Experts of a small language model: 45.3M parameters, 160 SwiGLU neurons an expert.
Below are experts of layer 9 (counted from 0) of a mixture-of-experts language model. Rows are named router (the router's row for the expert), gate (a neuron's input weights, with its number), up (a neuron's input weights, with its number) and show model dimensions 0-191. Each number is 128 + 24 x the weight over its row's rms, rounded and kept within 0 to 255.
After each expert's rows: "mostly gets" lists some tokens that are sent to it at least half of the time. This comes from a sample of Wikipedia text that the model never trained on.

# expert 50
router [139 134 104 150 112 101 137 148 134 114 120 127 142  87 154  75 139 154  75 104 150 124 133  86 133 151 116 115 161 133 120 127 124 168 137 115 119  87 128 129 158 122 182 107 143 101 164 130  69 147 118 105  96 154 122 116 169 119 139 106 130 137 111 148 117 157  97 170 147 124  96 140 120 183 120 128 127 105 156 149 122 141 171  64 109  88 127 171 105 134 146 156 103 103 102 122 131 112 128  98 152 125 182 125  97 159 125 112 128 141  96  77 107 136 128  88 155 125 120 141 132 111 142 174 134 111 120 132 133 115 125 140 103 118 121 135 132 141 118 154 114 155 127 133 113 153 144 121 151 127 140 102 150 163 141 138 138 127 145 140 145 125 133 126 128 124 163  91 135 103  69 163 153 147 134  92 182 103 130 151 117 101 118  89  95 130 158  98 146 192 107 149]
gate2 [118 193 121 148 165 116 135 111 148 108 123 129 155 136 125 109 148 152 103 126 169 168 124 124 138 118  81  95 138 130 120  98 121 120 112 151 138  81 139 141 151 135 107 116 146 145 133 127  96  97 119 136 106 120 144 121 132 158 162 146 133 152 139 128 157 143 123 168 127 142  79 126  88 165 112  88 102 111 119 159 130 177 128  72  98 133 139 160 168  92 140 139 116 136 121  95 135 127 125 132 137  83 146  98 138  93 117 189  89 103  93  98 129 163 142 162 164 138 134 144 111 105 149 193 134 108 126 123 107 151 111 126 124 110 154 106 102  96 111 118  95 141 161 109 108 119  86 128 174 138 145 126  84 113  93 135 160 158  98  98 116 105 169  99 124 166 137 101 142 108 106 120 146 153 118 138 126 152  99 126 115 101 140  98 134 119 105 150 145 149 129 167]
up2 [143 109 131 123 113 152 105 130 113 147 137 114  85  78 144 110 136 102 127 147  48 123 123 140 158 159 162 167 133 142 149 152 182 126 168  69 136 151 124 127 149 132 149 169 102 107 106 127 150 124 160 156 109 143  82 146 127 144 127 115 141 103 109 128 129 136 130  97 120 109 146 125 122 170 102 114 119 175 143  84  93 123 140 130 125 133 146  90 110 139 135 121 114 123 107 115 124 120 107  99 125 146 144 111 117 121 155  89 148 141 140 116 119 118 138 126 147 124 152 150 127 129  77  67  93 152 126 101 113 130 124 107 101 161 109 115 152 131 122 164 154 174 111 144 136 152 164 133 104 108 157 127 178 180 123 126 104  96 107 147 122  84 112 171 109 134  96 131 111 159 156 128 131 112 134 119 140  92 164  93 136 132 100 114  74 150 158 114 133  97 127  87]
gate3 [120 122 131 104 138  77 129 131 130 142 158  87 115 123 143  87 145 121 108 170 105 122  95  88 122 143 146 112 121 149 125 137 137 124 109 143 125 110  95 121 112 107  91 103 145 147 135 121 134 185 141 118 164 159 115 126 102 156 118 132 121 131 146 165 124 182  98 127  98 144 139 134  98 138 154 139 176 117 117 146 120 128 196 128 168 122 161 104 119  68 137 124 100 139  92  97 128 109 141 153 139 119 133 103 116  91 152 155 126 137 129 152 126  74 157 132 121 165  75 170 147 118 118 121 125 118 158 166 130 121 125 108 118 128 182  94 138 152  86 120  95 122 191 111 127 113 138 133 140 134 129 149 130 167 123 168 132 141 120 134 103 113 140 120 127 123 143  99 131  95 109 109 120 117 114  91 200 123 109 144  98  89 160 150 148 103 141  85 126 168 123 125]
up3 [138 153 164 114 144  73 130 124 108 138 156 178 127 164  85 135 110 144  94 107 138 113 104 167 131 144 127 123 130 140 133 126 132  99  60 106 176 150 120 134 113  85  84 168 154 118 137 118 141 141 146 121 154 136 103 165  95 116 169 139 136 130 114 135 130 166 159 102 108 160 145 118 118 118 180 154  96 155 133 132 145 119 139 144 149 114 113 121 107 112  92 127 124 128 119  82 123 143 143 124 130 122 176 140 127 111 135 118 136 121 114 119 157 143 112 148 124 166 105 175 142 100  90 102 115 133 151 157 136 136  96 111 153 162 176  89 106 139 154 146 128 123 128 114 153 106 128 103 132 150 161 148 118 134 142 166  99 137 134 173 126 128  87 150 140 175  95 149 104 111 137 131 143  97 115 124 115 190 106 184 135 110 126 142 140 123 182  98 140 149 164 147]
mostly gets: ");", ";", " —;", "\";", " –;", "};"

# expert 33
router [102 152  90 177 147 132 151 153  95  80  74 141 121 147 108 100 127 150 114  79 145 115 119 134 148 169 134 150 114 120 163 136  72 124 125 122 129  42 151 132 146 150 150 129 118 115 155 150 118 149  58  56  96 102 137 110 138 102 135 115 139 144 147 150 148 136 106 147 135 150 116 127 122 167 142 127 104 126 108 110 159 127 161 124 152 135 115 147 148 117 121 126 149 160 116 144 140 128 134 117  99 127 142 158 112 167 120 155 107 145 109  65 102 109 110  96 141 136 107 163 149 101 134 149 150 116 117 118 122 171 105 118 114 146 146 149 135 163 104 133 153 151 126 126 169 124 136 121 137 122 170  99 140 167 107 127 104 129 120 141 117 139 127 123  90 130 153 132 101 100  83 131 151 111 127 147 146 105 147 135 128 112  98  94  84 137 157 124 145 183 149 145]
gate0 [134 120 113 123 120 106 134 156  93 118 116 147 126 104 111  76 159 110 124 128  81 133 111 101 101 156 141 169  91 120 181 103 105 142 142 134 105 187 122 152 148 152 133 120 122 114 126 133  83 115 134 155 172 103 131 109 124 116 115 146 129 122 103  79 180 121 109 166 168 105 151 109 101 140 124 101 122  83 129 158 204 116 148 138 131  92 125 133 135 143 102 110 134 104 132 121 159 154 114 143 115 154 117 115 109 132 125 157 135 100 141 143 153 105 115 137  96 166 122 128 151 121 160 115 178 120 147 158 149 142 112 115 128 132 151 159 136 100 113 151 126 138 155 135 147 126 131 132 119 157 116 121 119 107 149 140 164 102 155 136 171 127 159  92 131  88 109 119 129 107 118 122 144 138 126 213 122 135 126  96 103 146  98  76 164  92 129 120 100 138  98 177]
up0 [104 148 144 108 143 120 140 119 100 114  58 109 135 145 154 144 126 134 144  78  91 119 118 132  94 118 161 108  90 122 161 131 107 125 139  79 119 162 111 132 113 149 112 110 113 107  92 138  94 115 151 107 104 148 154 130 165 176  99  97 145  77 129 133 143 137 145 136 126 119 144 147 137  84 113  92 165 101 122 148 137 122  98 144 134 128 127 122 110 112 141 120 169 102 149 143 119  95 126 160  96 145 140 127 101 150 150 131 126 117 139 148 214 167 118 141 128 159 115 136 127  84 149 142 139 121 168 151 101 116 100 121 148 129 143 111 115  78 128 127 145 158 149 105 136 155 106  98 115 139  85 163 112 146 155 134 161  83 137 166  91 119 171 143 116 121 108 135 175 125 113 157 115 166 166 132 121 131 147 105 154 172 151  96 142 111  85 129 128 146 127 123]
gate1 [103 154 129 125 128  88 123  85 111 117 134 107 119 153 105 156  99 150  96 117 135 101 117 156 125 120 124 137 120 154 161  87 126 142 123  95 138 105  79  69 144 142 143  96 134 109 138 122 141 148 134  54 148 122 103  84 130  92 126 105 133 127 122 102 134  84  87 112 110 123  93 135  88 154 103 122 119 101 103 126 136 122 157  95 152 136 116 141 144 145 127 120 158  91 178 129 163 119 191  99 138  77 120 136 130 121 145 118 128 141 159 121 109 139 162 190 151 126 113 118 143 142 111  88 131 104 120 126 147 146 132  99 119 146 174 127 129 103 129 106 108 151 172 158 180 134 114 163 128 129 139 148  97 148 118 131  99 104 106 121 131 137 113 129 116 158 100 136 150  91 101 133 121 136 130 133 166 100  99  78 151 133 130 178  80 140 149 117  98 126 102 119]
up1 [182 110 140 119 103 148 118 157  94 131  96 148 173 131 121 114 167 128 166 102 162 133 195 111 133 138 160 119 112 139 128 140 105 122 130 119 144 174 154 150 133 120 109 165  97 141 118 108 121 122 103 168 105 101 143 135  94 147 124 138 151 119 146 121 188 135 133 127 134 127 140  98 147  96 137 108 125 163 141 115  90 119 114 133  75 115  90 154 145 117 156 111  87 109 132 136  89 113 110 143 100 172  71 129  96 145 133 149 141 139 132 136 154 133  74  75 150 121 113 102 115 108 156 158 112 153 121 112 126 118 129 111 144 115 115 152 137 116 152 134 119 103 130 115  96 114 121 116 110 142  86  86 150 117 119 163 156 168 166 109  95 130 146 137 131  87 159 121 116 113 152 153 128 111 164 103 117 114 152 172 102 183 125  80 130 108 130 129 155 136 148 160]
mostly gets: " games", " films", " songs", " events", " schools", " members"

# expert 56
router [154 103 106 161 134 103 133 113 105 132 109 127 112 141 126 114 127 148 104 127 133 137 122 122 148 171 140 143 150 159 127 128  82 139 164 146 124 100  96  93 142 138 141 131 150 108 172 145 125 126  93  77 126 140 125  96 164 133 131 107 186 110 139 150 154 106  96 126 183 117  68 134 128 139  77 112 159 120 104 137 130 129 169 104 144 117  91 173  82 127 115 115 154 172 120  97 118 103 130 114 121 119 128 123 142 116 139 144 124 127 105  89 122 140  99 104 131 115 129 151 156 106 128 174 100 105 146 108 120 129 136  87 106 141 119 136 123 150 124 101 135 141 154 115 138 129 164 151 136 177 128 100 145 158 171 151 140 130 109 153 122 141 132  98  87 154 116  79  72 126 104 130 149 123 131 116 138 129 137 159 106 100 139 123  74  95 141 112 196 144 148 190]
gate0 [ 68 104 135 140 138 110  88 138 158 125 146 176 138 134 109 119  99 178 133 140 145 162 134 164 125 190 103 111 110 152 122 139 152 106 114 144 130  88 155 107 172 154 154 147 152 106 131 126 145 120 107 108 108 135  87  99 168 143 121 118 122  95 129 158 145 122 151 143 140 171 125 150 132 107 116 164 130  93 124 112 125 105 112 122 188 143  92 177 133 136 144 105  96 170 117 151 127 143 122 119 117 102  90  95 172 193 148 123 113 159 165 110 116 112 101 114 124 108 102 126 132 106 112  95 153 134 129  96 136 125 137 159 151 117 112 119 131 112 103 143  89 114 131 100  89 115  98 119 148 142 116  82 140 120 151  97 142 112 134 153  71 148 126 150 102 124  96 138 106 111 110 112 130 148 116  83 145  92 147 146 161 153 144 126 137 142 145 111 132 138 179 109]
up0 [ 94  84 122 138 114  84 117 114 153 151 150 141 128 210 131 122 163 139 136 107 109 132 125 148 153 125 124 137  96 166  83 129 144 126 114 172 137  72 107 122 165 136 131 132 139 147 116 151 111 134 116 107 113 149 121  93 158 121 127 119 165  90 144 139 170 100 135 157 105 165 114 155 105  77  70 122 150 125 131 116 142 121  98 125 173 134 136 116  97 124 101 108 120 187  95 122 128 103 161 152 101 103 111 105 141 164 160 131 158 177 126 122 120 160 120 121 146 124 106 134 164 104 108 133 137  85 121 141 135 138 138 161 158 164 140 116 131  85  86  88 112 122 154 105  91 110 138 109 123 119 133 109 123 161 152 138 167  86 110 159 112 134 125 133  86 107 106 146 102 105 120 117 153 125 138 117 146 116 121 163 124 158 117 150 141 134 119 120 177 124 150 102]
gate1 [124 143 105 127 111 148 165 145 111 191 129 143 163 198 151 103 153 113 152 104 120 134 123 138 140 125 153  96 140 136 150 146 106 160 121 138 138  95 140 128 123 160 119 126 147 117 109 139 140 175  75  89 137 113 117  84 106 123 161 143 146 140 123 119 133 149 142 121 128 114  88 154 114 113  96 130 177 134 147 142 153 154 155 163 147 127 121 136  93 139 115 148 148 165 104 127 129 124 106 138 133 137  95 105 143 127 143 145 128 143 147  88 174 157 116 171 183 110  93  90 119 167 126 117 114  99 140 123 142 127 148 118 116 133 172 165 163 115 135 118  89 119 160 132 137 135  97 133 122 122 136 154 127 116 168 131 157  86 146 156  95 160 114 109 136 146 152 122 151 123 154 134 135 158 114  97 149 137 161 172 108  55 122 115 147 144  97  98 188 129 141 152]
up1 [144 105 118 130 133 125 136 112 176 199 133 126 127 141 158 145 170 103 114 140 155 148 107 148 167 131 181 104 127 113 151 172 115 114  94  79 135  75 129  98 135 147 116 152 127 122 140  95 128 114 125 151 134 133 156  91 124 130 116 128 178 133 100 148 102 118 138 122 142 102  90 112 129 153  98  97 127 133 131 148  95 112 149 145 167 103  87 130 122 112 143 159 131 102 144 101 119 144 130 148 141 187 114  80 145 113 111  91 152  78 114  99 157 135 142 171 135 154 125 128 132 118 142 138 100  88 145 123 143 127 114 152 133 134 100 112 128 155 145 116 115 124 111 144 133 123 120 129  91  95 129 133 165 102 105 130 107 154 102  95 102 165 129 109  95 133 135  88 169  94 129 146 120 175  81 131 153 122 113 153 119 104 172  95 121 161 155 105 170 166 128 127]
mostly gets: " would", " can", " they", " did", " may", " They"

# expert 48
router [125 109  84 160 121 124 148 142 152 112 134 162 131  80 159 104 101 108 133 123 161 121  91 118 131 168 134 146 158 118 169 125  80 142 136 167 133 134 137 129 101 116 160 138 119  88 162 139  79 167 109 107 113 129 143 107 150 131 181 142 150 125 139 140 131 123  99 120 122 119 110 124 113 137 131 128 152 105 145 146  76 160  96  90 116 137 123 143 147 128 148 160 145 128  76 109 124 108 141 155 112 146 154 121 123 127 153 146 113  97 107  89  95 163 102 141 136 140 125 159 107 111 124 150 167 140 152 140 117 146 144  91 137 127 110 130 148 148 121 111  92 121 128 145 136 132 144 151 175 130 127 104 160 108 100 191 129 158 109 150 127 173 150 108 122 120 191 139 125 129 104 145 119 104 121  99 125 161 143 168  92  93  64  71 108 111 117 122 154 123 117 177]
gate0 [155 134 148 142 115 121 152 121 154 124  99 147  85 106 112 142 147 165 134  73 134 144  78 104 162 141 161 171 143 125 153 121 175 139 128 117 110 114  98 120 168 113 124 136 115 109 108 140 119 133 104 124 123  80 128 118 137 112  84 129 124 134 113 114 127  94 130 150 129 143 106 177 107 113 171 115 107 133 132 153 133 165  69 137  88 132 115 134 131  97 156 141 185 152  88 107 158 123 114 103 133 128 105 152 102 115 157 126 102 124  84 105 134 145 153 103 102 140 161 154 132 102 140 179 138 147  96 110 109 130 119 107 124 147 137  86 157 119 118 110  58 126  89 161 166 146 191 156 157 128 126 108 126 143  93 129 135 116 117 130 127 167 154  97 119 126 136 166 108 174 137 120 143 103 134 160  91 161 113 155 121 111 113 128 113 137 126 121 123 155  98 107]
up0 [145 114 116 116 109 129  96 129 132 137 193 136 137 157  94 157 122 127 113 152 107 113 120 178 119 119 152  84  89 100 161 104  88 153 118 122 150 121 160 156 119 128 141 122 102 103 102  99  77 152 134 131 105 135 122  91 153 107 143  84 110 117 120 104 100 162 139 137 153  98 130 144 144 129  91 171  72 174 173 152 144 144 147  78 140  83 121 113 153  99 159 115 125 119  96 103 124 129  95 160 117 101  95 140 120 158 112 110 113 119 111  79 135 112 101 159 139 147 110 162 105 122 139 109 107 138  71 145 115 132 115 106 103 152  92 106 120 161 178 106 127 132  99 131 140 121 143 101 111 126 129 128 143 108  99 118 166 114 144  87 102 105 121 149  95 150 162 144 143 166 132 127 154 109 151 122 148 143 131 164 108 117 102 144 115  94 119 143 164 128 130 143]
gate1 [134 141 139 168 168 137 133 157 181 157 139 167  97  71 159 181  90 144 102  99 165  80 113  92 103 128 113 116 121  86 162 125 128 101 143 154  99 165 137 173 110 126 117 118  92 150 140 144 106 138 133 127 129 150 160 125 169 138 137 164 155  92 115 126 111  93 105 130 169 104 137 145 105  99 131 149 139 154 139 162  96 132 134  70 100 121 149 185 105 144 130 132 137 159 108  99 115  90 143 114 153 126 135 113 159 122 129 108 134 151 125 127 139 141 124  86 115 130 103 147 151  50 136 116 131 149 141 132 164 152 142 112 129 151 101 134 108 149 156 124 102 141 155 157 133 131 140 123 127 109 146  92 128 133 141 137 125  83 150 147 104 134 128 155 114 144  79 139 122 114 140 113 142 142 117 109 113 138 113 129 100 144 135 104 135 115 172 189 141 102 139 106]
up1 [110 123 141 150 122 144 174 114 133 125 195 194 128 122 146 121 116 129 166 146  99 103 131 153 114 160  93 129 125 152 121 183 114 110 112 123 101 140 116 109  92 128 125 170 162 129 121 146 123 155 132 101 130  97 115 120 116 102 133 111  84  97 119 204 175  88 120 155 137 156 127 156 128 113 151 103  75 116 136 173 154 107 116 143 135 155 146 145 104 123 132 142 171 145 115 139 160 140 143 135 112 156 125 132 116 155 131 116 152 125 102 107 122 150 114 158 108 137 163 126 151 122 107 119 172 153 147 148 127 117 134 125 146 125 165 136 139 166 140 144 150 102 111 128  95  87  84 110 118  99  79 118 174 118 150 102 104  98 137 105 164 142 181 112 141 104 143 150 109 124 166 128 124 167 125 129 145 132  98  96 127  89 110 140 124 186 123 144 133 116 121 114]
mostly gets: " D", " d", " T", " G", "-D", "-T"

# expert 12
router [123 152  97 152 117 106 105 135 124 109  78 125 136 107 127  91 101 157 106 120 154 109 135 127 124 178 144 147 126 137 130 123  88 128 127 139 141  65 122 117 149 121 138 130 147  92 181 140 135 174  72  82  77 146 148 102 142 102 107 120 110 138 139 125 135 166 110 119 114 171 124 119 103 156 119 104 118 142 128 150 120 130 142 106 104  98  87 127 123 136 104 106 121 155 139 153 151 118  91 124 132 128 143 101 134 149 148 139 134 166 117 115 118 156 121 156 122 133 114 176 124 122 133 167 184  97 170 124 122 143  94 144  87 149 153 125 144 162 106 106 174 119 129 136 128 158 149 143 168 129 157 130 176 127 143 123 116 136 146 154 124 170 125 105  93 148 131 112  98  78 113 173 172 112  93 149 157 108 135 121 129  72 134 110 111 108 167 122 155 161 132 163]
gate1 [122 188 135 167 141 107 146 133 118 102 154 122 114 122 144 138 113 150 120 128 123  90  99  95 115 171 124 144 132 103 131 145 104 134  93  90 131 111 146  99 110 120 151 131 126 128 158 147 154 144 111 102 121 101 130 104 145 122 126 166 206 131  99 108 136 137  79 147 149 142 141 122  74 117  98 118 139  95 138 178  78 118 134 130 118 131 142 114  99 153 112 168 105 106 135 189 144 145 114 124 119 182  82 136 141 131 103 121 122 119 160  91  97 128 127 169 130 129 128 110 137 155 125 190 136 145 176 115  76 121 116 148 123 144 155 131 170 110 121 113 149 109 126 164  95 123 137 166 121 137 134 153 136 129 128 123 179  88 127 140 127 146 127  86  96 125 130 119 132  69 129 152  89 138 141 167 127  81 149 137 117  89 144 140 114 115 124 122 124 121 100 129]
up1 [140 138 106 170 141  99 134  99  79  89 161 113 133 128 142 120  59 161 136  84 136 123  91 115 110 160 144 133 118 107  88  84 126 136  93 121 153 150 125 136 102 119 130 106 110 142 145 146 132 133 101  68 104 116 142 109 163 107 123 193 157  87 114 137 152  92 118 128 135 111 114 133 112 109 152 136 132 112 120 125 115 100  99 159  89 126 116 148 115 142 153 159 152 130 150 137 106 115 161 171  92 135  78 109 128 100 117 141 153 155 140 131 112  99 127 140 132 121 155 112 139 109 121 171 173 116 155  77  43 122 121 135 103 144 162 132 133 121 113 134 145  96 108 128 131 126 155 140 107 124 134 145 124 138 162 116 167 100 103 151 123 136  95  94 103 164 135 129 135 104 133 141  76 136 109 140 131 124 120 102 101 109 117 115 146 127  80 134 103  87 107 128]
gate2 [108 161 171 142 153 148  95 102 118  84 180 108 110 127  80 161 126 137 150  96 133 122  87 158 130 137  88 144 109  90 144 148  99 134  76 145 123 102 108 125 132 111 116 204 130 120 117 113 120 144 120 137  77 157 140 160 123 135 113 120 116 146 131 135 138 157 149 118 138 132 100 115 142 140 152 134 149 124 112 119 138  94 183 110 117 159 108 113  85 145 147 116 146  93  98 132 104 117 102  88 139 126 112 165  93 141 146 114 110 145 145 123  89 124 137 103 140 140 129 118 142 141 146 114 178 141 158 114 113 118  96 131  85 107 178 181 116 103 115 122 170 149 160 124 146 132 146 133 154 131 148 112 153 167 114  89 127 130 143 160 101 101 142 152 122 123 165  83 106  94 130 143 118 124  84 153 156 161 104 114  78 126 125 134 107 168 137 135 141 135 146 117]
up2 [140 202 134 122 161 119 123 142 137 102 166 152 113 102 120 125 122 146 132 143 120 120 120 121 140 146  95 123 135  96 120 107  99 155 106 124  48 130  84 145 125 124 142 185 133 132 139 139 164 146 108 127 104 140 149 114 156  95 140 144 127 166  83  90 134 137 103 144 153 151 103  88 141 101  97 117 141 164 154  95 106 148 162 150 139 129 112  97 122 142 141  93 131 149 106 128 110 132 144 105 121  99 109 134 111 152 165 160 107 108 166 160 125 122 149 120 170 145 139  87 106 126 112 143 143 134 128 162 113 122 117 140 107 115 137 159 169 160 136 126 172 146 121  94  98  79 125 133 142  87 123  55 178 129 112 143 143 143 132 101 108 101 144  95 137  99 148 133 134 127 138  86 138 136 112 123 156 164 143 124  76 124 138 124  99 115 141 142  91 133 119 168]
mostly gets: "History", " Candidate", " Result", " Turnout", "Career", " ±%"

# expert 29
router [151 132 109 138 128 111 159 185 113 128  76 112 146 145 137  71 109 130  85  96 154  96 125 106 156 143 186 127 162 158 180 144 104 148 119 141 139 120 148  86 120 110 139 143 101  88 175 187 132 135  90 102 126 111 148 132 150 149 113 130 147 121 138 125 149 171 132  97 108 169 123 129 107 172 140 105 115 113 128 137 106 159 131  83 153  92 124 157 138 142 128 138 116 125  99  90 123  76 135 137 134 148 176 133 115 168 125 126 135 112 120  98 136 128 141 112 173 118 117 144 111 138 135 158 152  96 148 163 122 143 157 100 105 135 163 112 157 119  98 123 160 130  97 119 150 152 146 136 136 147 120  82 131 108 102 149 132 109 136 145 134 173 145 120  72 126 151 140 111 122  97 156 161 131 111 120 175 133 165 149 125 124 131 119  93 130 128 100 103 142 129 150]
gate0 [116 140 138 113 117 141 126 142 128 152 140 141 148 121 145 157 110 149 108 106 116  96 157 127 163 101 157 162 120 114 183 140 128 121 115 158 152 125 122 117 137  95 115  82 133 159 141 172 130 122  64 159 119 136 142  72  96 129 160 118 162 141 126 121 190 162 153 126 139 149 103 144  67 146 169 134 147 122 156 144 172  87 115 146 128 118 148 125 138  80 114 107 140 170 147 155 159 125 126 152 113 138 146 126 146 150 122 154 103 164 145 104 142 120 131  82 102 141 112 111 146 111 111 149 118 121 136 137 150 155 165 158 110 140 103 124 125 122 162 193 151 117  95 107 116 170 106  83 154 129 126 117 163 112 114 169 151 130 131 128 133  71 115 145  83 118 119 155 137 156 140 145  69 118 143 131 126 161 144 133 136 123 120 123 141 147 119  76 106 120 146 124]
up0 [136  98 111  96 123 138 120 105 116 121 117 131 121 111 122 152 175 134 136 142 139 131 139 125 124 162 115 136 158  99 164 108 105 146 149 111 139 145 116 134  94 141 104 104 167 130 117 120 122 135 141 181 168 163 141  77 100 120 150 156 132 155 117 134 160 122 130 117 125 116 104 126 118 143 117  90 130 153 130 146 177 112 127 120 155 134 123 138 159  82 101 145 101 114 133 141 143 108  81 169 142 134 118  78 104 164 168 113 154 103 103  96 165 116 127 152 131 108 115 112 103 132  98 150 146 148 150 146 156 185 140 130 116 143 141 150 144  73 122 132 112 114 114 117 103 181  85 108 123 109 169  91 120 115 146 133 180 170 132 129  83  92 130 148  71 112 139 176 156 195 126 139 117 129 153 101 159 117 125 142 140 130 119 147  98 181 150 143 109 138 125 132]
gate1 [116 170 100 131 128 131 102 143 128  95 111 135 106 130 142 147 151 123 133 139 163 175 115  95 140 112 141 129 135 159 126  89 100 126 123 122 164 121 110 135 125 120 118 188 109  88 164 114 105 117  82  88 113 116 112 110 123 139 115 125 136 165 116 153 120 143 122 154 114 136 126 105 134 145 118  96 120 171 155 107 106 160  62 141 142 132 142 108 119  95 143 138 130 145 146 115 120 181 118 131 162 138 140 118  92 112 129 129  92 135 176 101  92 125 154 111 149 154 108 160  89 153  86 124 137 146 150 131 100 149 128 110  88 119 146 149 145 103 147 122 155 165 150 148 130 103 167 126  98 142 163 137 103 118  90 180 156 120 138 129 106 187  94  97 147 119 100 158 116 162 129 169 117 140 132 135 165  96 151  84 152 104 103 114 108 119 129 131 153 119 101  63]
up1 [110 139 142 147 120  86 124 144 139 119 140 123 159 132 123 158 120 134 131 145 139 158  89  99 110 124 123 141  90 104 159 101 111 106 135 134 121 143 159 119 138  78 110 132 119 117 140 115 130 123  84  64 104 144 129 147 134 142 147 128  93  99  81  83 145 152 122 129 155 168 133  74 123 130 133 141 129 110 127  75 121 164 144 127 153 144 145 129 120 127  95 173 142 102  97 119 126 167 134 138 144 149 140 122 130 108  77 117 123 173 174  74 126  80 123 144 120 128 110 141 162 126 108 148 157 118  84 130 127 137 132 122  79 126 145 105 103 140 132 154 161 102 141 160 158 117 141 133 131 137 160  79 144 146  96 141 104 139 144 139 135 110 110 109 155  88  82 151 144 145  88 145 146 123 163 155 123 176 139 115 126 140  67 122 132 142  72 170 122 151 159 128]
mostly gets: " m", " M", " km", "′", "°N", " ft"

# expert 0
router [155 130 122 164 148 105 132 129 159 126  79 143 108 103 155  85 101 130 110  88  87  80  86 128 162 137 165 159 133 144 147 126  77 140 122 108 144  84 172 122  95 136 161 115  86  90 112 148 106 128  93 117 122 157 125  78 162  94 154 106 141 139 146 143 164 111 140 121 109 147 109 115 104 150 147 126 143 112 116 151 118 138 123 110 148 107 121 184  97 112 134 134 139 111 120  88 152 107 183 156  94 152 177 115  73 159 149 191 139 122 154  91 105 133 125 138 170 117 117 133 143 127 149 136 126 149 128 156 126 150 139 113 138 167 102 127 135 118 131 117 118 164 135 124 111 141 138 107 162 133 116 111 147 157 119 174 134 144 102 122 150 162 146 122 111 128 152 148 146 104 102 129 159 123  93 128 150 140 124 152 104 102 127 100 124  98 133  91 112 126 151 167]
gate0 [144 112 154  89 134 151 108 137 144 102 107 155 152 126 124  92 149 113 125  88 131 135 126 125 150 202 122 116 126 145  92 161 129 186 135 122  97  78 109 143 122 162 132 125 129 121 131 130 166 104 154 135 139 144 133 147  89 144 118 111 137 123 191 121 140 113  91 159  60 121  96 113  97 154  97 138 153  93 146 133 146 129 125 134 128 104  95 126 149 147 125 118 104 149 124 115 107 131 114  98 142 138 135 108 140 127  76  98 115 147 115  97  89 129 147 141 128 105 156 149 122 113 109 185 124 165  69  95 129 150 108  72 152 135 117 150 137  80 101 141 127 147 144 101 144 101 120 158 158 147 126 164 144 136 169 119 118 101 119 135 123  96 185 133 160 172 146 139 135  83 149 140 106 110  85 153 138 122 121 115 108 101 128 114 117 149 132 107 121 111 118 130]
up0 [139 109 136 149  85 124 118 145 101 123 134 140 105  97 147 137 117 157  99 139 133 104 122 152 135  88 170 141 114  78 122 136 100 127  69 163 147 143 122  96 138  83 101 159 118 171 187 132 139 162 102 142  90 190 142 127 141 119 146 141 119 134  92 133 134 154 127 127 116 115 125 117 149  93 150 129 157 147 151 123 120  90 160 163  75 130 131  52  87 138 116 117 138 112 138 153 106 141 133  88 144 142 174 137 109 144 166 135 127 105 108 102 138  98 138 138 140 145 116 135 116 123 133  79 108 122 176 121 120 124 133  98  85 145 105 145 106 105 117 140 145 156 130 110 154 109 140 129 111 142 139 141 138 113 106 100 131 117  97 125 120 123 116 192  89 167  97 131  99 171 147 139 120  95 136 100  97 142 122 118 105 148 126 116 166 129 142 152  93 145 158 107]
gate1 [117 108 127 118  91  89 140 191 126 125 112 138 100  87  94 130 127 118  87 148 157 123 139 119 145  94 165 143 140 118 162 132 152 131  94 123  95  97 139 126 113 155  87 141  82 114 176 100 120 136 152 151 175  93 121  96 135 179 133 110 152 122 157 169 114 101 113 131 117 126 146  86 128 121 147 130 150 110 102 174 122 140 102  94 102 128 139 133 134 155 137 138 107  98  68  63  95 164 112 138 136 127 169 132 132 131  96 127 135 111 115 106  93 118 142 185 164 134 131 175 156 146 126 143  74 141 162 129  88 118 116 129 122 110 134  99 129 104 140 113 105 118 141 158 154  90 116  87 158 113  95 121 152 110 118 144  89 116 152 148 163 162 138 109 106 127 137 103 136 104 128 121 115 131 119 112 122 123 130  94 136 157 115 110 159 159 121 130 103 141 124 141]
up1 [188 169 137 145  92 142 115  92 125 143 131 159 141 140 137  73 134 138  89 129 100 104  94 117 141 140 151 164 112 141  93 103  92 150 109 135 140 152  99 124 130 117 131 139 129 160 113 130 172 122 105  91  85 168 109 121 135 102 130 106 135 111 107 105 130 169 129 128 134 112 119 171 148 101 146 111 143 185 140 128 127 108 145 142 164 115 113 120 110 144 115  75 107 140 151 171 132  99 156 123 106 163  66 108 155 154 148 147 105 126 130 139 126 130 110  98  74 156 169 140  81 103 151 119  98 121 106 127 162 128 114  93  96 108  93 116 102 142 103 145  97 112 109  91 114 145 106 151 143 154 140  78  90 146 125 158 103 115 113 154 136 175 153 112 152 147 100 173 123 112 157 114 112 136 141 128 130 134  99 153 123 133 149 125 144 127 107 153 102 133 137 143]
mostly gets: " l", " h", " fl", " Bl", " sp", " bl"